From a checkpoint of a small mixture-of-experts model trained on Wikipedia: vocabulary 28926, a shared expert of 128 neurons.
Below are experts of layer 3 (counted from 0) of a mixture-of-experts language model. Rows are named router (the router's row for the expert), up (a neuron's input weights, with its number), down (a neuron's output weights, with its number) and show model dimensions 128-191. Each number is 128 + 24 x the weight over its row's rms, rounded and kept within 0 to 255. Numbers have three digits each.
After each expert's rows: a language model's description of what the expert responds to. This comes from a sample of Wikipedia text that the model never trained on.

# expert 32
router:114130082157112151138121145135157158136132127118099145122098146140111113092115144167156128149118129121158181156179121104091133128138097117130090158168119194110096130100138094167131126112116080
up0:122123150118170124124125106121139088137147142153144144135111086138140159152128151107115167110104126081110100126105139170138126109151177144117140140080114123141183122124148181105105117146136126
down0:163149117116097138103101121153194149153123141147169091117090108124124087082094111131105138103128089102110130164108144102142101165136106126122145133110148124127147124152144137115154149136165137
up1:106155127109132136133134098120132115128100100155135137120089121082089135136133080105115142046078146075089109161122110148155134088129153148096171097085141093087155124151124135100126125123146137
down1:145132129129131110107104141169128198143151125141147117135099136197136179075136111118141114163054120110112139122148163145069164162105143113153118136091107162127124123141135148122127100111146165
It responds to: Closing pipes and semicolons at the ends of table rows, especially climate tables, plus digits and decimal points inside numeric cells.

# expert 61
router:120111161133125114099129116152098145144154129111095134148134149129124129135168106110162166148158183149133150138162161086115103147130094108131127110086125147144142158115128100134112151134102150
up0:112130133106082175145122135103118141134106147143093103124151125164075089155136128138119093142112136134125118188078110092095067148099123154165123111151133115099136137142113138114098125126138081
down0:132113152136093118159158111134143156108131120150085116105122081129147122150170127144118112158159127110140123131094114097128145155106106124171184145165101142111086146144122072120131128159120143
up1:140115164097150132101089160129140139142118118160116143142118153160141143151137101161079129138152129129097134160086141110141127151092133081098156112108134179137127108137117092124108067171093153
down1:126130099145133140120125096140138113135092135210112131098128142118169123142113121135115119125180117152098136143114158143101135141108167155149197130111121168130097098098089135104149118140133161
It responds to: Reporting and passive-agent words such as by, said, gave, wrote, called and According, especially in reviews and quotes, plus scattered line-start tokens.

# expert 22
router:171117098126066148088154131168134183153103107082119094147123128139131095124133135128123122149143135160160133084133181135166092090121107131127108123112140144139123108125111092111110113135136104
up0:126151147133130084128140115114127103112139114128122133102090133104097135123114118100146114092115123108096140187114130148114152130124144147099135138092115136108154124112163150153122162130159151
down0:122167124172112083134161124090113122124113158165107132128117123127179106082145143195129137140145114117147099176071147124112128128110135132163120118149092168119131076109096106106154125125138123
up1:139100129096128165103148154166101138083118194126124102169130118121114094136144083145137077137132143126151119113134092121107138124156145155148113117085159153088107157137105130107152123144048135
down1:132094131123129163163117181118135112099119099134124105127157089128105091135197125143091119118142108114113085085128151124149138165106117134168181167123129102125105177145110091095175126127110145
It responds to: Small numbers and single letters inside pipe tables, semicolon-separated score lists and phonetic tables, such as 0, 1, 2R.

# expert 12
router:134140126087102152137109130142109150127131087137168120152129150158118172159090089145133110159083116089141124125095118125138118102136161106122117109150170150114107129121078098104128091121126171
up0:181118118125133177068121142106118115108108119098109125146127104113129138164122092123094119138084151147107121118095161096144140123162146111143138147113137138129111126111099108142078128130154113
down0:080119127087105153095120155115123121180152141124109132133112099157151096168096138130136124113133081146089105108115099124117148082147135113129153149093153129137116133170135088132105100159119113
up1:168117128139128159089149106110143080115138123161115112158141103131153105102116097156105141138161117131152157113147106139163094117087162125106140132110114139128087125093095101114176180165139153
down1:131141126129134170098125101122087156096116137110135122133119154154127146120100140153112144121094133128153109136108089123131118126146140104174105090168126120140127144140045114093104146139138121
It responds to: Indefinite articles and quantity or size adjectives starting a noun phrase after verbs or prepositions, such as a, an, large, some.

# expert 11
router:118101119110110185124083132137138175121144096118145147120150110159078133128126144161153158165139111126161162113134105103123132124157123134132088156153120101130115102128115135181114112110143114
up0:116158138092131111159148166154131117142177125101135109143098164144133159090098134130109111108142104109132141090134141136146131113153110129163104164146123142080079113139162102128171130093149105
down0:145127142131106096124141133140119085142116144100139126148151120133118162150134120115119148117112106143113108146119132145123140150129161084118114111116144156086136140138116124096121130130161119
up1:146145152138133087111145137167108149133108134138123102152092135120121124138100128111148147108082129117114127126120168150096165140133167162100142118091135140116143100153106163098154165119099139
down1:132146128121139154112125131090104171110185117137110137092128151119165184119175147144136121151123110146081160131156163107142111130102093149141156083125103149133135159148169133148085169141207145
It responds to: Words ending or extending lists like and, or, many, various, several, non, often before others or more: "and many other bacteria".

# expert 46
router:122129165150108159097159134113093102086134128101161136125123091091112103141137098149139158148123119123137151126107128106170107147165154124122113127156113147160120093146110133104107134094174137
up0:094119149102164139128089135155131159094119119103175154118145147126104109093141118114159133150147117133160145135088112116141122133127156134180164146109145107147111104131128121086110104117098107
down0:174111129084136127105117066122163155135180090119150133154150094103141186119119121106116105111134108158112094130135136132117105111134099150146125127134142085115139141136094178148150147149146116
up1:133096168126155137129056125135118130167122137093129122120147078119087131127102091136105153140165113145142133148125168111096073131130134121137154136126127128127103162132141133127102119129081116
down1:146115111127151138102106120135149142131096158146078114144206179148179130153121152144112091162141154129110140116131142109094107105115170161135143117129129129138158125157128125137130132141110120
It responds to: Line breaks ending infobox or taxonomy lines like Genus: Metarctia, plus prefixes like sub, mid, post, self, pre before a hyphen.

# expert 38
router:151100108155141165164108109129153119151112117100129133124136141111117161116134119133123124121132130114151126126139112114096099081179129150137091146134136145139125144093146131117137173079132105
up0:134145123077089119121115114180093122121147134120162147147120122137084176115107108127162149135129093140131133123126080122115148103099155096112093141126102093100100126104091130091147104174116106
down0:152146087152097121147109109110147175130115150119109118117158128160154104130156139162080139130118130200126132132133134168123104163104131130145151100151114102142097126100138181154130133113130130
up1:097118098099108106139123151131084117154207119123142105132118087097126094129104047131145147097151136114119118109068124133136127103138151145150127160140107095123111158166129108129072124143103150
down1:123112109069135119117105138093112142153122121168092106116130093119110126084135126132100143087133110170151101120121099155136128161127159124145133129135095152136134171115137144172081140125176122
It responds to: Digits and separators in sports statistics tables, such as tennis tiebreak scores 7–6^{(7–2)}, pipes after season years, and times.

# expert 43
router:132084138172104153098155088118134131144132182107119141108146164138144144129168169127091162140134134162135090112148107162140143148146155080125088097139105169110130122100136138111100130215150115
up0:106117122069172113134139115149120099129099128131110130159142128125160123132136120095073108105169114099109082113144151130151143120137139117115119126106131123157113123096125115083126162114120157
down0:118147179135166119107084126113158117155150136156140142163065126120083117131142114170155112110085137147142131104181116129114147110144111148167112125129148099127153120144148106143150119150095120
up1:148173134123169118174117153108127100108150104157137125161090093117097124154106108098137113105101139116122146143134095097105112122145129171125116160121114116103131095132143123126129102125121122
down1:102106124117113143132123096123127133150109144086158104096130135146161140137101167089085096143122151145176122176141137136146141125151105083110125147087160139135122129165160142106124111133124154
It responds to: Office titles and institution nouns such as President, Minister, Secretary General, Commandant, Council, Academy, often after Prime or National.

# expert 27
router:140108133154130160103135109123117121151148110100122105149115112142108124112103096143116097148127155152168150158125151135081106166159092109148137080147127134124143136121144120160138119121133190
up0:147178171147151123113159091115127166106103136160127192116145107122181160132087106122155142128134130161123073107162110150168126131118138139100150136128173151116145136106072122138100119102102104
down0:104105122116118114118118162143140145101117135137094121146143118157155161138113133112145088154178148165189139144141112156133127116059128124151113120142126118150128121122098129135121134123103108
up1:097117147142128132116176123174133137116135101119124102124156147093108158125112136132133066137135140124129092096129137127158080137101138166181115158094128084157116133110103124140141156120114135
down1:107083132124108115112145114143160122158109146162120138122186098089138130167120146141096128156157169133093163130111147097118100147134128188123149093098094161145102148098122119128131180161101126
It responds to: Table pipes, blank cells and small digits at row starts or in stat tables, plus headers like Pts, Pld, Rank, Goals.

# expert 56
router:127124114099129136142134144115129103084119107112094180127139170174083152120089116134137101135147121103118168127161071107156122169110137167107092133143164093148153110118120136178142104092118116
up0:135146111194133153155107155112125180145136142090129097125123103149128147101135125131097148169132086121140141130091151141180133198074120158141174153130096110114155175135107153128131167140143109
down0:109140119143144155145154124155122132132101130145148119115141110085115125125111151136129132163172114086124148138112153091145150141038109091165119126151108111117125184113142121121100133102085084
up1:139175117117134095136117143129079152168122138085095132103121081118150129103140123099095120149121138135103132122165113128133125130113110141080122113128125100119104146142155174147113107124106117
down1:140145143098101111135143152121140105120139144117121150128128113100137110141124109120078146114116105148147153145105127142148149125129114113104116131107111106093123147132141171131173129124164143
It responds to: Determiners and possessives after prepositions, especially its or his after renowned for, plus section words like Early life.

# expert 0
router:163136108121124140152133120122105141137117141138152110121127128143189111094087152125110130140117163103130141111118144124162161166120087137133163094126117145162119136170151082093115118123127144
up0:096178121136114141109104084120154129146102100114153095126130093167166133105129182136093157184141112142098157130149158124116099095147113167167157120162091075143132139093135124116127135137104121
down0:152130130131095114118166118074167164118141163141142145102166107200129162115138114127151146156094143097102124125112157113120080123094086096161151126119133088114090151120105127142126111131132126
up1:125149138131133127127119148118126104150150127147134126123085129143145123070154147162099108150129140094139129137140151152108152142168106113126150129150090142126150121142179107170124083111168099
down1:117125133125137110138126138129110103093096116111108150083100104137143106101137113162160130152112118123164147100126153137094123156094130122160128069151118119116138134134143092107147124149156110
It responds to: Sentence-opening connectives and time words before a comma, such as However, Additionally, In addition, later, that evening.

# expert 36
router:126155125200106155121143103124128153135122159127143113129130176177133082133164111125142107130079089139136151069154119180112131114114098157171155156152107137127095148134152139147111140146164097
up0:130127150106149095153121131118176117121100124140151134108059130115113157128141128138126143133134146105098119174131125108106121140078148114112131126061143143116158125151124155104159154103092138
down0:146141146116143110135081140126104130121141191126172160137171151131098141119126101088089150124144075119109167132134136061126134115141125114107167149134113084128120113121130127138160088121107161
up1:154193140158143132131101141060165107152098130122131143116129152185117117159117126175119133126114171163142156136104131138106143118145076162171152157164134156147149117118149142119155129088171089
down1:110127119123125124082162097101116113107182118146092128141148136091175109119123139105091127167160136158149129146137172143137127085126151135092161070142132150135136135171124112149086114116143123
It responds to: Short first names like Tom, Jim, Sean, plus closing quote marks after titles and middle pieces of foreign words.

# expert 31
router:121087087158129112141109146160096128154101075118069099152119122127116084142115135137110126129145142123141117119100097084079094121125126114148072146132120151136123105105135103150151121110149139
up0:146142153119136095156117146162091129128185113127106106156118129158139101161104142144144127114157150109116134125102139112169122129092127099147093138109171186141064102137173145151148153149108127
down0:139136125148106133180083119128112120142132146173144116152100139167099117155134147149125129097162114132077186109118128138124131183140122147145122152148134164128098108178116122097112177159109131
up1:187126150145120141108101117166150107112083163148099113116126155101114164152153119109144098115118083135112105140173148099111145115109117094131156153129165168094137161147110160129116149102136172
down1:138164120116100163159123110179111129105152094099117125161121136165121143111118123145142103138149138096118105128128160153115125169119120111125108093134120119121144093160112115106167169168090102
It responds to: Colons, dashes, minus signs, decimal points, slashes and parentheses between digits in times, scores, records, coordinates and percentages, like 3:00 and 12–13 (7–7).

# expert 24
router:134121104142112132145136182136128108158105113123137106093109124120118130163111121106098139084088154154123101110145108153159110131177104097130143105129115129116122116109130096122119126171176103
up0:178122109137095101120099104130116152154141147156095152124095108107125137149105112080119149116120129096139130165120106112118104130128133128111098116126109134134171133103143093082135120163147129
down0:092127129099131157130117149153139161115107129163093148108133097161125121118107164151114139155204107119121121154105159155093127097100140144105099100118119117155099178136091118132110127156153139
up1:120108116143129051103137143147106150129135172161117079118118115109156095117112172148124115121140140094110104117079122129155104119087125103131153133140137132128145120132176106063162150149159076
down1:126123125119090145132104092134106134100113154097132121129110129149144156154151154113122144134122162125084153116143127083139145128092150100117107152130139074126172116168139155158103138170119106
It responds to: Nouns for schools, universities, streets and cities after at/from/in, such as High School, University, Chicago, railway station.

# expert 48
router:113148129170110128142086129097090163118151155095116113099141110155135089163168147125157146136114138166148158126133110144133152136140106111140141133150121128151159137128109150127132119136175096
up0:134119155157151144092123134113125133130115148157099122123110149075078139125133128163170107097145115155168111128121162109091129143159102102123133133143143115095082127143140153163140095156106150
down0:144118138159147163128111133128110124141129105132162137123118146153085118170117150105117121125138140122159115138149126124113136110136089116134127124148176156153133109111084125099139137120109126
up1:091121121102165069100164124169157091110111091168122140157094139122145107127105102104117073032128145134134119182099139151119112122115123144096125125148146126122117121132170148128143158114122103
down1:132114111170136124131106101126190138109122137111126142132132089105075110133158130131136113124127162116123111143112124126151158151118113152115144077129106131136123192115163123129123158125163120
It responds to: Labels in election tables and politician infoboxes, such as Candidate, Swing, Turnout, Elected, In office, Republican.

# expert 52
router:137120102108146159081151065129127131097113123144117138128131101138106152114132110106179111131058086099165110158104106134163125088093126098124119179100140082120122149138110115136116081124100155
up0:137169101126135108114139114119104141160135102154154115102116131156180107096127125143172136168166110150079116123114061131158163117084102122115117139109126111146136137122123091131136115124112132
down0:131138094182095118162176101114164145103148124140133118132127133105128144128138165139151143127123103098133127099097136142145108089115133125128134167180115151113103146129115135138143089098082127
up1:073092105119145122149126129124138130162156144140109143118112169125143128081122153118142179099147111097135142141118115134126146125099113165115154134152080126114128114143139137152148118116121131
down1:144124137143096105081105147129104153146107139140086114106095107205135088146084144165148160160093122134131165123146141143150135145124141144148165133177105108117104128131136122173123148140153101
It responds to: Subject pronouns and determiners opening a clause before a verb, such as he, they, this, these, the, followed by was or has.

# expert 33
router:102182138144123162139127148105172134155095097146145150140117147112087125149119148166149106140160115144121114131133109105140118152136107148123088132174108120104145120097121171147154068094161144
up0:108137100106133154129082151105120085149135114173188032179097147152154150119104133090148099132102150123100108102113152148150113113147161175180077087100132114126135131143161156111137131105152180
down0:142121122120141104119152138118101139166125107140137156109105110131097087135130160123096163128119158101139177150183141137156146085125113144139188104115180119181107130194110140098079091112140109
up1:110125144136162127103162138053125139188164149140116125132146096092100135126114078178160091116117080134125118105124138121111126146163089145179148098134123204121125144100099132178114094103126107
down1:144150140108125116180147116088125142171084160154122093098125140109132106141132118142144139094107131131090158086121105147125109072112119114120166115110119103144124113106135142097108128085152102
It responds to: Pipes between header column names in tables (Time | Trainer, Candidate | Votes), plus "and" or "of" joining title words.